config.yaml
num_hidden_layers: 16
hidden_size: 128
n_experts: 128
experts_per_token: 2
d_expert: 128
d_shared_expert: 0
hidden_act: "squared_relu"
moe_layers: [1, 3, 5, 7, 9, 11, 13, 15]
router_score: "sigmoid"
normalize_top_k: true
routed_scale: 1.41
balance_loss: 0.000191
balance_bias: true
init_std_router: 0.0243
lr_router: 0.002
vocab_size: 4655
norm: "rmsnorm"
norm_eps: 1e-05
tie_word_embeddings: "early"
optimizer: "adam_atan2"
learning_rate: 0.0015
beta1: 0.9
beta2: 0.99
max_grad_norm: 1.0
batch_tokens: [32768, 65536]
max_seq_len: 1024
train_tokens: 353900000
max_steps: 7512
dataset: "wikipedia_en"
Below are experts of layer 3 (counted from 0) of a mixture-of-experts language model. Rows are named router (the router's row for the expert), up (a neuron's input weights, with its number), down (a neuron's output weights, with its number) and show model dimensions 0-127. Each number is 128 + 32 x the weight over its row's rms, rounded and kept within 0 to 255. Numbers have three digits each.
Before each expert's rows: a language model's description of what the expert responds to. This comes from a sample of Wikipedia text that the model never trained on.

# expert 29
What it handles: Verbs and possessives after subject. Words right after a sentence subject, mainly was and is in opening definitions, plus possessives his, its, their, her.
router:136115165080164102212097102128145081126178134102193113188132146157136143170149121171165180146119127153078127061163132134090179090117110155109177145081134136126141125094146113136168127194093140111133093129172142113121135139077153168107104171179111123098069112100130178084207102106099138116175135163219137116188124140148092104104158080138138151106105149162140111077151116139128128115138
up7:128135148108135140132069085119186065115121103127212091152113107155112115081201160071203117149140161127157146108128137124093052098083146167155126116152145128143153107143165117101069088118106139130158102114127119078136141146120157122137171167164111115181056113144163088151197127132123116180149127152127081149148138147137149105131105064118123163121161098225096111129180106105151154172111
down7:171118117091126115121102127181087125067184159104104137099074161086082155189183137130122131197120153084132098114122114148109123165108188164096189126130140149154123176123094132117089155148114196155148091143079102129101123127133122123153110121128114142088157173165137179158074106099164148057108106079073081116072147150123088194133144096153133146125131076087112150146146124166150101200155
up8:126139184122140118144129106128170145114127094129181139110098094105090106041221100098186128114113185080138184112129113146116060111109140121147120122153062148123154157146166084129102120143085144138155058109112105075104139113136109120177158154115141144174078109166155141165202137117151145120097104097103098125151129135115120119144097122156118193133130108204150129151154172130230097153116
down8:094127124116101143134130122109114113107142126117104157133126152132136093142126147146040152170097164118089120129137112119147152196168114132063101134116202081088147114130155101172121127163046088112130123082125228122144117153084079060124146122032099143155090100184128084137133095126097084149075144107154145126179158096130085107108141122126106146101151122071110099105118061140124100129075
up9:174126164144113123118046167139129148083098079125152134123132138147093119016178177078158125129110160075158133153126123113116078126110172114134080148133112112129167126106154105115091165098103132126141095183088091097140134105121133152124184193092165097128076152146113078097163151071127140148091074140124118095162077113169131127150123094185112127136113108194101054164142137097177154158122
down9:079126115143064141071156165106122179168085146152145073122112105111101186140095139103160174111173177147108111095178125084137142128181149101169140089140084155129102127115149090128110156174119139132123128135089106139124119140138217119084123132104171103044129101177090172154138069122121111182114136122117080112180220100108140150108110115107167151149144128116064162076154134159154157102098
up10:197072187164134089129121158069136149084106129081110148157143172106168150132224128086162166134137111114160113108109132162156099129140147118202123094134178129122149101133102112126180154161088149128138161127150053145119089090090127212105117163137089102141091117152108124108109152103085165150137202109094108133108128156128169090111161167088144115095168108113184095196135146127138099166123
down10:163143136139143163123169137121176107088183132094109157147186107200151179171092125085118107163127129122190193080120161152156113103123133104147076148119115174159092146143141152176095115134140108124119150102177105140106129118123101099130138130145159139125100151197137126108117224147186122179129172149163180086077170131066143138163106157153187131101169138120135094111148083139179106049137
up11:181166197075143100137079132126138118128150110088157136033145097123106081119186124099159114115083164115131160130139174151104085055147177066134116161146079100168209176128147117094076147097144180137189094126119139115153121137117142120118103149124126104143083145110147108119189124135139117119059118105138099161132117118151158140112135142132127174093108070191123169160145121095179074159151
down11:112121093095156162098167111139128158149191130135154117151145090178139129122173172121147078133148108104108162166161219131157128132080120104113083119103173140124105076139073124205202186141115165118106141113142094126144114144104164123154078113088085096100175202071149076162119066109102137107074118126127177086127115121106083099073148191109144140167101102160122114102143161113123120131145
up12:106154118145159123123120129101148108108092062141165097099106131135131054046177112092124116141106093096192166112121112137151071100104182135140107144180112152166129106152114083078112093125124145104172113116091127096092165143246111133149156167158149117223091135160154075172183136143154118116117144147088093117164147078163189131140106122146122123133106125159136082136130168128125102124180
down12:122118092111096117117106130115142131121208164123143086131159207109170081108108110155102112094190152147111128167103094094115165130118151120113166120078173166110105113102101144146051125067184125109190136152056089156172132127166174146135137148183154131103124112156152106140133133171142157138082094098163112135197113121139112144168140064131093101142078144081140156079106128120159059170179
up13:165125192138138117143082153119158095099085081124170125080120087173119123096147155082157087146122162150178141140146122127109104060108137122076094127132089145146178140107119125108088138072098162106130120122106085056145128172124150137134171170119115101195066109127149104124176154101109084103046132137173094096174133165181115142120078101133117145154148095216133116187126122146189122143086
down13:127105100136094105144074102128130155131145153109119162093172171154148180073105150092137134159160104166083146124106129175130082131112141177101131155131176162091091151132087148112134094085145111154130139041114074140140220120126130151192070175146186084117048151064148119154145094127118104158117175133138151124129135097180147114168116094140137119168156152138163118042161106104144171136150
up14:128115152125143126103065072123156085123124069109151129134150132160096104112225116092141143123116150147194171117130150147088012054136138126171131122118139134160180113125175128071106090112129115142164121149039113135119107107139116119149170148107107085145083112169136137162189127095116081167110144112123120139142114113175101114083103131148149161093101051182139084137184146102139143119129
down14:108148135158088080131149185137135104126140129099097126135150090103154106042115110117082131140198136069092181089083123106123163108147153173164091146163170143123137167094143141111098140100127078017121145147136172199130071169092177114126117160109146171142182107163156112114131123151076132099108075109131102177104143071071105128162154131087156129125110135141099123105151157177089149115153
up15:138090122103137161099086132126185100055133130137141106139093141139130065069163142128170117108124148163209124179142125167099121085130175109165111128124102126163153122143119151071125164121124101131159126069162065083206137152169163155154115138081126081102091106180104088082222106134195163129107109077101138105126127092118155130165113168110152100138145129158100099169168096146134108134082
down15:168110155138129125147089129142111142104144146173103184142147151112133113161050084164159188138182087150163116152095124098176118134104121168086135127132088088106109168111075142158120147156204099116153098147070139165127145154107161127091185107203141171151101088123044140164134146120106135135102107121157110102130139106111155177158133145069174169100161085120144161152215092153089147167112
up16:183121117120111135083127093133184074079098106185127019077130111079120171152134127129097133104120110079164174104093147109152135075094073118179132090106121146070194073146194039095094110108108079126097100080141164089159134116119129145156099175124109090141154118081127117126137148136086119114126169133146148175156136172145173193144137143117121100156122120142155114130127123096116128120139
down16:144147121186115137137255094152124136132217125083102162117087144175136111150171117135128174159128115115142134129138145114167087121147118206175183084114132162140064116126092167112154065154191054146170170122151079099120122075129148119117080114128163105145138098101105123142121117104162120102135161131102121104123097098109106136126169105128154161085115113166173143082129163117122149178105
up17:099110101105153118167133146064150134110124144102152079167084137177163145134210112109115096188084124083154132142122092088129109128094068149145085210107157184164117153155127117123130122142104132099119161085097102162067108110181131163152152099152118112089133126101147132115131059168145109120097111066092069146127136122089222147111145141146154143143144148143072051122169097157155147104159
down17:157140092152110155136137143149199138087075134059132099151089098134154096107142122170120116141123140159161120136059088074105147094153172121069064151098110107161107057106120097082186128136109170072116124113138135118120137124121080094148094149116108119130055162173170098089117156057133181160163162131110108165159114150121115065166127124108102169192095111135140110104147146192130131144185
up18:177166147128118075133105111022139103125120103159115127141087141148145095129143166116109137181124148114171062112124074088128101074142138155166086179102180158149181071095167173113118156125046099111165168164156125146179128130142126148143126161125106099123087057107161131114133108134178127159156128046069121139129075133093146071138150114139131127143095131203135106129130143095124172120122
down18:176130106112067115071144123154166175144141107110071117170147139128109188164088194115072138096144075120156174131124089122130146095123123118107094164123082128169125081125105136028158145105146136123135119158108111163160106127149145154143119129137222151137079171135101161110112143137135107146155140156094135110120140144133067153160172075192008099118110096137139137132121122122140124074095
up19:113094125097111165178076062011153127097093115163111100099131075178156135116187109028154139116122106103116188133148137101110134138161115124114138163128132105156105098085135070139120120082172114150140144104158150090173143087125097138103163153127152099138066156154162064155133111143116126094122135158103144085145114141119123135134134099119165135134129160135034140109142116110167115173046
down19:110109111078160134152085084087106180153146117170123178063109145115136148177093099147132114089152079110127131100118088145109137145152072168153126118170145093171165137113128137148181122154153076106078107103154097079186039131111147093145131130109149121139082138123197120121192074098109113137074114195101129115197067129139141122106150103069137110156133113139113107160161111136093108057162
up20:169164170111096153156147111054155134080154099172166096120139066130116055152099145073138117086148163094132158124129139169059047161123103134130105114152128163124123140096151073105124090106157115133126112063040157109154140150129127158118140184099136130150123092167149072126142132149113115157132147057146107122130163181092199096121149114114115137107142137206132111154101132156107066093100
down20:223154112125160137157117136152176128055140077123175133165121098177103098119201177179169111100136100075146133158107110155169153139133127089170109140117102106127135164138109055116183096135113104103128153088135149155109120180118092165159121146098151125172154080117075161091092180153119107134165145114158141189131131144091127141152139098112176110076103195134100109163126176114179162113180
up21:159144148168133083152103072132174106105076094078180122129070116103120107082188134073184114096109157180204148145115103145107118121076123085170104150191118128133114150154177111108125152129100137159165164110025114067150147137166136154155170139119146105100147050121146102095154150107096113159087167130138118150140126125095141173146156132141187146146095070179134115134166147120155118131162
down21:136107104127131142139105161140138139064117099119143078181125141133144113070157158122156087130123123198166140176089164086139151096151126173038145131122140166139213159162131127119120113174134170095153120141096131134091117158103149127168152129117092162083077101134140100154203132154115084111196116153077154170114147087107136151129094103153093086101061132124136113195217119116107104087129
up22:147143167147169156145058118148137127068136099106199127065067090187139126094167124061141157093094115162137164131151128118082129083166105129120155150151122127119136113137092127120125120115129123114134140140114122119183110159168118154150170224087131127130091153133133141126146127112151039139124068126123074125193118100154165157086061167091101165133109094149134110129154140167168060147196
down22:108092091205132143163101086123092117133132074038169113126090102116087142172100116097095122117081168114077147166119134166156074109153139173122148155148139094099152118118133095121117114188100133201134115161213139114128086108123074131142143172128129116126150092106107121113177145167073134094134108162144124137095106146194154126120068136179149063117074108110064146138151174161156107116162
up23:157103131121108106137103135065168102114132153148140056090120131093095115091147167145156096083148137104117146127143157152040102139080098120099133092127131134127106158068126098111082110057157165128119142062052173083172138129138065166142067185103126105120134100179129089142150148122075121129151193071125123151159123118128159136167096174092116123107111122140160125211121166150135119071115
down23:160197159121141084159129112149143102104095099128153143106143089151095137149187147176206102124109172124112083101101073191151157113156134159123074140149107115187111167130076099104092085099070097082140099153116170102077128218105109123176119147136116146132110098143105105107154139184087127118162120112088104175155163081129168177126162156157117085083112161118125110146182161108152162150165
up24:127151134079088084097118112106099109167092121162200127178132124143100062119142175109118115139086195166166202160147097131134063154132148136139120123076137107127160148129119126128108121123097161136117061065087159164140093142137087118110141157111176099123109124153090116122096072112105145097098126131105170120210097209172156145131085109143115102112126146148070088102143089193110105115197
down24:122157089132196140082139135121061171090174122141093140063151116130081116093093073130087117110127138151092081121135105117140131127160160129078150138171085117122098164116135151191117109121132108160198117117138113077125102139120115124094176108157109124179082172102193119104130095123090124145149108100121237175160115053146129107101166101115133078172129153169132156161119132168086077126171
up25:135119117143106149146075136086178168142098088120139096144154092162118117089212137117138147091126192137168211132144134130097123115131125095102107072098083127111169154105094116132087124043160173093175144125109172131154105128122109130159094161099131087102109139114130112136152098105138069140143104195134095147202159135152138183111149104142131167129099082183049088126187080114172123155112
down25:157136109137160150099104137139098139149152074139126147138078098137067135149127129068128176187074129150152153150057187131110078091135147143175117087173199171180113149093163135112103166149181152172119150138208138151123130128133100148112120102122140102105136157112098101117212121136137139063165087160089118105089127151134159154157149126166125104114144074143167108077158174142141113048093
up26:186151128151086137168114145141169141103113134104105132067168093066100108152175145126134150193085111077116099137129082092111144100100104142188152156075140121153118075133093157159147122120073103087146070153104095135100157125131115086092137190145100168174133160075114134132162043100170119129142124093087104074170116154092136142104103091128167222134130083120094096138123101121122146102087
down26:098155169103171103121199128121148136149226112133073132153137113143113093145134168114107152155160123117109121182135088140099104140102096163148178138075137145168162039098155174117164139145131122180100178147134108155095104210134166119103111094105170167093118128191056153168213122104102163117171160081159176110076132125135105129113145146122134144115127156100134134120090127085143111115157
up27:104124141174174110172096159138125141159107123075148108050136150088126166094185115165173109156127158115132095087169148132155066132047090139150146129176156132111137190131153125127150141136105139129111102083071103159152162136223128149147151113097125142064080139147144201125123110099136137127081160123129127083119130121099114172055158153098102155071158146163097068117176163129124169141119
down27:164139092100161186097107109169118117100082152155108174118149156159120074111194096142073102165179144132148066128087199138119109108194106130083195170111156123115100163135099109169153110146111070084123151136096143104151135125128138126153131086088098145090117126129200155112057154159102120121143166217084121193132144126119102169123153138059125132144121165089106085123103122126101114163126
up28:120119185100134139121113131149132127149066141063121156098104165129116137099129107073095136075131151160097114098133130110146106111190150131170140122150186149131126108185154126160151150106170139185230115128155194085161111174109122145149203172136094144179149105151163084125138132127108121110113087175123202133122105198112126151167132114139090146180158066210152144138153155166144127104125
down28:130127075168169129114119166146089212131178191113072110113131177121165152161087137134131132116080131155136117090149141125135146116091146184138072138097100125146069114071129166178106070129170163151103075134151155147096135128107140094100131152108073150144129113107115091169108116163078151101135150095161094142159134108130110078087135105163151072082156076094180187066153164114093184097116
up29:165131094115169105108098157022137142106070125115133130151109149163101100137163143134148145151115138141174079084160089113133119079183074102113091084092161138132164094095099141086177190166093100124149144174151148166106081133090114143174140093124080136130105125136110102091131132104188070110138149102104168123147076089081178086135155114184109098130107162181155121209100152135143137109113
down29:146115125141137107125189078150068149183142124060122151129102164115091151134066140113080138133111098129149132144130138113102154142095161149121151121088071125184127086051153075099119154123078149151136121172124066180119075172102096124115095111131175186086085173139083148133114073126114134192157121143091178113147126122096134171078152122176111192087081130124080104136149088135119100089095
up30:139142138146159143167060086124141125082094073118132084136130089130089102093195117100131137127107137084174116126107132107098059090106123106146071109177102110152158126116136119097093141142106137117185101109101120057148143152135113147143092174045143063157057130138132084160204083104101088119095100174109130127147125147137171144127046091150134167117111068189120096151121139128125120133078
down30:162116109133122092105031143138163133107131097128159147135064105184144150151159156123133165143156122166085161182110124075124156122105169163080124138084139145148083130118121134149086129110166147160104104194199146128103142140142157098184127139135177108153096136075152084148166089132117128145079201187096188115095095106158070137140166140134134164125118155184088143080182127095109135133067
up31:177137195187095115129129112095079120118116147120097160166109112095125069129175123112125161102163102163103134174123210175142140110129139082159158114141152110129126124175148106087104170169170169145210115084108138091133139110100137194128104159092130096105078074187088130096122108087153134108155175148138116138122117133169127079075141139128097119102242083120112118174109118105156137102145
down31:147158124138157131131144103107108108076115126134125159158130156169141134149134146130164113106150136067146147121089165113150132105104118102114143133135114152166074161160134163149145109100107121153064170118139118119109124089104198077079167127149183092103160142208135118083103242114122111184195198168150144151045130129100101170162148132121133196112154163094089061117095122119127109087146
up32:163110155208100077123118139099156150103139158044116134171126127091122078128157144107150147106129114135141133145159195158117144117125144081162147110171143125118122145182148111069120164155144149141225093108093122075102126127095137131108111156055102107117073066186129125095125127096108146128163197147145138199112114119157142080073125130135145131106213109119131146143113130080172157169171
down32:130137135158129103135173111107142110125119117150139146137165106173115125165131163111160146130156128100138153111050142137110141091131152113124151130132139158123064145159120177116130116110112130136029138140144092094095135115093179109074145116168138107075169116210156146101091220128147140184164189176139180150042152114123096172157142139147149148076163165094105067087101130123144100053142
up33:136153113130088089175090107117101173109140133136113117145156107123141107113160096071147124119130146109127136087106171173086108131071146124115133093156130129177099105166129111105130142101118119104122191128094137116112045148091201171117148121164103117194072132175148106158182080128074196141130189116145111127164119107174119094110128097134164182131114087109124138085201175073120126197054
down33:084125115143116122124102089147110150131199150168090145103069121151168161160070139115067202072099113133176155148061095096063147128108162132158138182150114192149084173116135076162193149086162151107104150157126094140131090075125145119122150158148147124127100087154138106160170089109141154118095092106114147053152112118131105091082105151158085142126122123125191135087144110095138124066136
up34:167118147154147165124084079083130085096103088106147095134146136127129109102179199105163135120064158093128158142141130097056083103138132089156121123145087104157215153152142083086079108091095122152188066110093119073125096138178149153144125160118152105165101110151164126104191109116164113116083068150129112163164145147121103110133084060173128109125137084181118111167161145079133152105139
down34:165160139148174149114089074116137190113151128110134184127125100128140156177158105113142113098170134186141173105095104123105204130145103179172167174130079161110123177092076123114149194093118157131162109162104122149117088072154080140155178136103168138127154120135127096141147108117128139111045072152145134112074115126108166134111154122044178102065193067172115133123136129111130127103120
up35:101142165183143116170096125139127102070135100092171124095142097162104127093196103069116083133150158123132096112115149146165135130127086077106101136152151132119130072154130100149131165142072124097190155150072127068068146149229145121132173119095140136134088148142108111160194117078149095171094080147129129111128084134156185165135072129118160185097086105126151101121151142085192101115140
down35:096085095075135144118091158111123136076134117134163112099112111116205124113127162091137138118134155117090195172151148126111160117143143050126060188136103133119143164169099163164152135167130102049178129126106099090152161128153093173127111134091153149150087078107136150206122135148119105152140110045152157158173140146012138142144145133130144104116150080088114100104133130155110159094104
up36:165112177135144125147083137114130074065086024116158053106117085157150101067175149100143159143108163081144156106095139134087097081167120116168118140156132132123171098146132125096090133117122169131187112107077110073122157095153101123167094161117128134156086132139145036168173138101114122152105116154099124108206133138165112108159075093127118123133127123160116100134188147121135141182081
down36:184128181136146103171122157138141082156121076093119130137102126076132127130144093075130109065128131110065082152156142122177149148046087092143097128161151104098159184136109129078099101133127112110127148137140169169117087195143139108107064113137155140155176133175105114131109083143087105095086176142115071122118131036128126141066133133113181123128103115091049135113138187137084097116122
up37:134156104099069031140128130143067094087150088176143101068101150143139067117131056126134130143069172107215094113136155100125122114136168138153122122102108151185155106098091140138105170100110149112105163094137128148194074150092132122160120136105119117125098172117177150100166116029184108157129114044080100131147141135080122116142162153147132143131123161147098132142150104134144115125144
down37:184139126115143157109190151112135124108157072159105182141119090171089146142154136160103161091054101094141078118145131095127197090130105096152133140142110143133102112084142156118129134125074151127113181170156090172064138204169124148147053130110175182096075198158108154144164100114156124181161136107165148131112108151097151138112177128150086104082126195124123157098132096073126108136140
up38:187149190113165156164059153124133125125090072135167125137109104155154130058182160116201140101092163131187131126108134153080142106096185055142085129126092134112159103130126115157096139110177151133108108082101147074135100173099143116149153141156154078186096145128134096175164096097185109172117088105147120106195117127101118120140062152130124131114134062135107130154160137071157117171151
down38:124127122094123078139063116106108156137125101152151071131143097128069153176146094143094154100121139154138180137121071140153105110119147148141153098128146156141119149112103070149107158177188185114117082113168138173116104114113123101121067086064092094133056196116084072106180134166165159125118128135126111139095086093078114127092153167089102092176112081141081098106138118205164142077111
up39:141089148157104153130086123122152110087076145090151130138101114138103102128153170130200103125127208127126111182104090079104096107152134122166086113068100122137114135134148121083066142131131155152169146060089093089081143101147148149171101165089123144119043122176082088122178154125096104157134093115130198165130101185194148136064124130184139139180153149154143096129168110134151119112088
down39:129127146121162110119057148145088164138148127170186171140114139107110128084114071158152127142117146125157101081076132089103130139087074177144159152139122135137140155152157098154190152170097155058122056165114133180107216110116112126128138149142080129135104186130099102212107079088149164108142109151135166070147173117124119083103135099134139178129091084185148121120183095155135102171143
up40:176089214119145165141086105122131101124069080056175099180141124114111116080172152071183124093074205089135131106140147120100113109141198100153127145139103100155158141162117113155110148130134140152192098116108161068161119158124121114151170159129150136174120097103119104153178138137154110130122085163072159091153124166145155130140117120123096182127132101224142118146119155083186115151133
down40:104157096163164163126084132144058172183169188102063114124105116086175119101081157092124100151084118133118125098159148103098164133105117213074076132089093126130100144101147181166121077124123116125133083125128154137144144147127138085119164150090125141138155088062126094119184098139076134080120146142139118169128104134158125106118152090167133095130180067119193168080171136063110139086141
up41:136151121128145157080115099144126094103166104141191122081067133083124154115160140133114116109127192188173153091083095165120136096128157121108126148138163106132137098092094107081153122131149145219204100111136116127111086124177146125106138146102115100125067130197103129157116157143174124135125096098070174132156097101095119168096118135142109150183117090188149145176142107167230156127186
down41:120113173132112126134116158148161156105116105157072128199116117149097102048175157113103099093147112097184161153138126132168090145108128155130087164171043112172098172104104185119106169139122142169177169124136128161189115138089121098174167142139152088109208091115123124126107117138132117113087105117206102153150144111114161195157046143124148136162120165124166125201135122163113139111129
up42:165105171082132166169155117150148093121151097191156110118120106123121084116126145143106137052128220111096191133186176114159125101148143060140106117118096160141116121168143131094103095170109129103095141119143093111154119138112134123109109181162159112116163132093116132107137093167108127132153075105172115146135190153118118113176111100141091103211036127196154135136117193148091140198122
down42:080124161137124097106206094121119146110133079152140146110134146176159164110120146189072169167204143086107129124165120115152178117113145140140128118057135196097153099117154159104120091126148123065072128120121130139126062163104154172185059097162162106123161100093141136129128147106095163087200115171117114139053129136101081103134146126082100121123068105150175184104114160117127135137131
up43:144131134070065137116141075162139071164167106113135114142142079115176135117124195129166159114092154133135151120094102134087170062113110113168166085084143132129143102167123144123157059141082107112117099136121135071115138108143122087125133127156081156193130086098177117180179139153134076088125173074139045106211133169145158111113101140127141094171111117128136064153110131100135118185095
down43:079103112089135102167190148134155142125100091167071134127150040141132117125048109175167109175137083100153068139127100115141159144134100149126165202091129146150110079155144153091151104177112099110126093217130138120070107102101158125140121123132176137092136159102134167142160112141069158125147173150128155074090166117101139096178131131113085115145098175096173144097064124124125182129130
up44:123134095111093080137100043088105076131092107086133154165120144102099146143132193138100158117083165180225140109143171107083158075106095161091143104100124128128136128162136118081041154160140139119162120112137177092109098188092145167129115140166063163100136095170087125085110145077113132069103127168123124189153114126150115123144131157145132112150145126126118132150111160169109073066107
down44:129184093147151109098196091164044134130151140086191118135078116136127163164127131170127155122097127102106156120096144071135146120105128123119161087146145130178083085153104149134082125151124122130151144127128070044099101124114106138048092131160150160095179086165132155060135183099143149157186160169125140111099106120070093157166167100136089150139112137096103118133107109098207081133132
up45:120067140128119137156095122105144099149132114129160079099144068112115042036166115107119110060111194167179101154120127149137086141087143087106116095121094105136178126122151125108121122192090192121121101098062139133142189182102134134152114108133094129113096122148092140131203100119144124122109055094150074101129081149129145103119163154141177091108147105182107106148175157094089129141106
down45:165133167118170151144109160132142196102121110134144138141169118113127120140128136150160195171101073150162105077147145082122113099118097069031120098131093144092157187132115139168140100105181138135186096101146178091122131101120166118067202101107179115151081114037079131182179123125126181108113163158126104117150115145167130107119110088107158141138095110129083086143148141135118112183104
up46:141148129176082088097114152160104100056151113146122117166125110103120088144165105077174145147147167155131193142117178166121111131099074128143103074075082156143134105169073060118109142107062138126142082084136104064147141091132121124160142139122161151106124106145124123112165084110136061140100141139167134108210090125190107141087085135165137134102160106118084074146158135174144059097155
down46:116152084131109178100132104132117107138108106173114158113084124190156112136129190145133137156132160112184121132129208122195094111187130120074180130085121122108121064176109189108156087195126130110142149113139101154117111051177087084152141135134120099146157138173133171129141155082031123119144164074114156142128124112173167141130124126150161147100154168163112135102102175151130199123160
up47:145125144101182164154082095076141111090162070133174143145113127175111115093120123112109131144108145144159152142088115145120043129100127065169136145156157093092150114156142157103110143090096136145111088116065124139147133168127155105106146155150136106167114096169128099138165141099143134112110088128090085081243100154130106184170084156066139140117144094234100109152170109134147087117081
down47:134150140114149165113115163161108116108112160133100136167185097136121118153124147090074128125112123136132110128138128090106183137135110112157123148176116147123091180134174136164170078101208095170075084095130124070123107176133141156126103128149093110098102116091135117169134199170157161127084105081144143146144178114136206138166070153062195108116128111123217082153132162201095145155153
up48:149089141160146100134097135134183110103130089144160104122040136106065124114142164064144161144118145092127187120153113149068130107139105119176110129126117129215133088137094020095055058070145105095168102072145128141139134072104121118150163123082165085169137107140159103109152146078160107153112120099151171131151111120120144123157088099106119119178100108170116100146171098125127145111106
down48:120137131042175124097165164163132089101207115161212119129132142122116131103201094113117140135113143131079125116155141137168118154099157149209158096114154139136066130067177165183147115163065117110124137125131148097130098164138109101103131119120177074115143137125112124167114127176091121123048166085125123160157125125109202178134112168107170121111124136094137104123062060127132117125134
up49:160132111144150087114104131104190140113134095103132126110103132078131134160113208146164179131124124125171045113119109120063078145106124155113044121120145146131171103101156076109144142105055096163137107152140135120143084080131104094159093080112127075086125166174160131147174121134074148124140127116176086109204111081139122091173123076136133141178124163118114048127136157128173130164166
down49:077126077104135156133189133098174107138091090150058147124110171109101141158157111175105121131137074153134118123150058090137125144163133056157137132160111119091153135149112114092153178153123134128073175121153127157036137146078150122106120135091094141179088220153149131091141132129128130112108174106156129123153083135187089093084110163131145129164167064118134129108040137125151089107103
up50:214088103094184073138100128158137206125108112142124054099132106106132105088166203107148143122131167178099131145099188163124084084094143137118128116105150143139143154140142143145058150088106126122129133105099143064137131132123109105137160103135104149138144087214095123180178139076107125138120125122086109124104105147122149099078083141154105096185172158118123075127124100106180132183191
down50:128077139104092074122141132131093151130134180062143097082198128132118148132129146128143144107116103126132148123111115181165101085126156157100096121140118161128150152081110160094072121148076139077196134078101119106151124113155120074154149073172147151116166079122139065199177132177078130080155116083076148063134145084129100160129130133121144056166083098122108092074106107118138140188139
up51:114146149161196108166120156153162129095111130128134088103133146115133139132186089063180137172068120141143090058149114096114146123097147145139173156176163170179116127112142139134142123131105127110113181120120180134155136176174115097124195105108124116072030183085120169111125099089112148124118169108113161088165086099094086158096150158100152212078145127125128106136179086146145174129121
down51:149177093111148113152126093131111086126175094143089163089120161134127119134181150156116153165137118100167084131146117092101084127137053146130186206100133126070151189126150181150133110150106079101084162173103135149140128193105144162187140145128110165078124086144151154073110194172097124121152177108050149169144139162086123128124145141079148129118161141089176064122126139135087121117165
up52:144117141097141117171087114054109144126097089098180077116169108124126101096219131133189102153118117112156118124149068088042088151113072127142106115150142102148145179088084136126137088110070122163209152079120094125152134107182141112157148145148140164121107068114142163128172197135111090112160110077095088135155093091113158114136091128121160117099123127185083101118162160107100146136134
down52:145160066198149146116149145157215108100154159129121122110102135075159095105176153143111072169082135164176168081127159073128119120135095138123117159155100161087150175099095134115142122124117078093095100095077171158189195133141105103104132108117098105101137103150144121107090137097073193134132157114091078200129073117160121113144193133135104116136129107105128121125155167088163088147188
up53:166186155129176151138070152121187086139092084118161144106130100144137086082192104102130138097108163132144157156143215130089114112086142113149101139149121174158170151127129148118113138084113157130145084105120092070129116135127119143107149142069121115155103113144127125218175156129140144147116107151142144120167070161136159101100085132119138143114133113180158075199231102111175137193164
down53:105145132130119097156144171128179137125131181136175103155173162144128174057149058162153120102134167145082128104132105112184208128188143148125139149161103159127092133108155136215115153164166135083142067182114115171117118119124137114154117039110106134142133125117117151175106122147095112129128107119112134123149122140143128128137152146056168086153123114033135067123127205151115101107074
up54:138151222134177128108108142107159083128128100142187135117142094156110078082153093111168124138108139137125183170100149162107117095126122105142073128143134123155221130134105096094090111068110148136172111081029130098135122110173123122103134181081159112190064123145107071139143096154120117146117113142129110163188117130186127144145098091144116122117123101228145123139159144114147084152146
down54:121102120095158118150114145111158114135117122139163245091154114171144116150173112127135109072132183130091125081147105168195175054128125148077173117091100172121134173126146134060108150155168204114125098101122116105118117180134160137152162184135152105080128137159121103142133131176126072188153126107146092161140141075055151076112161107098162108107119115110195117145146138117103136130112
up55:156130153115171115165102128126145108120123095107137055147165123158139104061156148089138143130060139086175135137135146102106110121018108129113136149194144116206159129136129109090098124069133159163174067141093134099151127149141114125185134176148127112107147123105127116131136100110142100124070116108132123123156081181134215166153128122143151160125149145156164075209183130141186135101078
down55:154124105131080092157130123132139158140167087086113112158209148118142153155095108155043111143140115193161138144170079134105174129116150116104160069087131147104108186218178148152093162141210148125097134153142126144138080078169129069149164117124138117115165131137161092141119186118153080170117131144140138163068178130102107106114060139135101158111132156123157158152110134145080136099183
up56:107150141191178115089097140169138130044127096156145127138124123079094088120160147094207176183134143110152194130148116144092103126121100109113098089127103208169134117142102088131123108084066147134147115107135127133117095090209110120117159139101166130155098126120142092138163079122102108132117161163168126109171118100167114073123081078132155162081134123137051060113172106147174101158156
down56:126153134135128158082147104174099087124108108133078171125113136144089090158106179133117101165141167070162087121135186110143149117181129091075224154090101126140125135180138159113134126174116153072077167175103051162083097083129109125127097115157132106140135141147159142112120119117083108137180157096076164186135130114168177179124131150157136161121157151139105129098087156157104128067208
up57:157168221101166148136119091042194109121114138087132094098150113152106120127132132085104134131147123108122174156063107158111081147098157090181165148131151190137126119146109156112119095088184114133119138145110147110149100149136137091079122200058136081165101138104083163092170140072129069164089091127081109096124127168157148128142094170123082136091141077118099149137158107103106173167135
down57:138147169099151129089143166141088101101154207201078124142103124163168137121201156166155114112146230128115182110128143164112146158080084080140166100086126101159158090109106119118112093139150134134119134169166112129121133185098243157092084105123064099108140193164100127111156119157100103142161090108137087096157130127133140076146120154104116133107170125141113096115136110153111152145106
up58:108159132176165094160088083116117153153100127156162118129199114177156127144120097136155134087114126160127141179113147105073136104163125135178092160181192127132101107134094139159137064137143150087131143183129146089112155089148107131138149154112126133132113120040090135166123090066078137107148151210109104148124076114102139113204168121099071190131077100183155138122194107130130170113111
down58:120148074176120130127130165096105192147109165159113142149061115135138194120085179120092135178117073092161100110173145121122122167170145187142124155150122104076092122082121139172158123131144157128088130193170188135123132169122103152129131173133059108072158069154058153146130097170078182124099139134099130173113121097183135084115129132140085110116059151134113131114126151084107099079125
up59:104103182159171093138055112141156119106105149177137113096101122143164119098176173060177129169111094129200177149115124141098067093156126114140082137135125145161164071107129083068097089110113092155208055149130143104184128138123098122146181203091089120169140143127122091094139156098135111164128096143108156133147139133191139121127084156110151112123096096123163079147137138130158146175097
down59:172089187102188122131112160155127139122148195100155134124159110118118101117174124105150085115155063054040133132156131125139184154102123109080096130157145106178147149149170120156126126092072107094133103146192134112085132164116120138098109082104149148132117090197091111157139103078098098131114124115116125127105150076108167182170145113129161201104072095114091116165110161207158119148130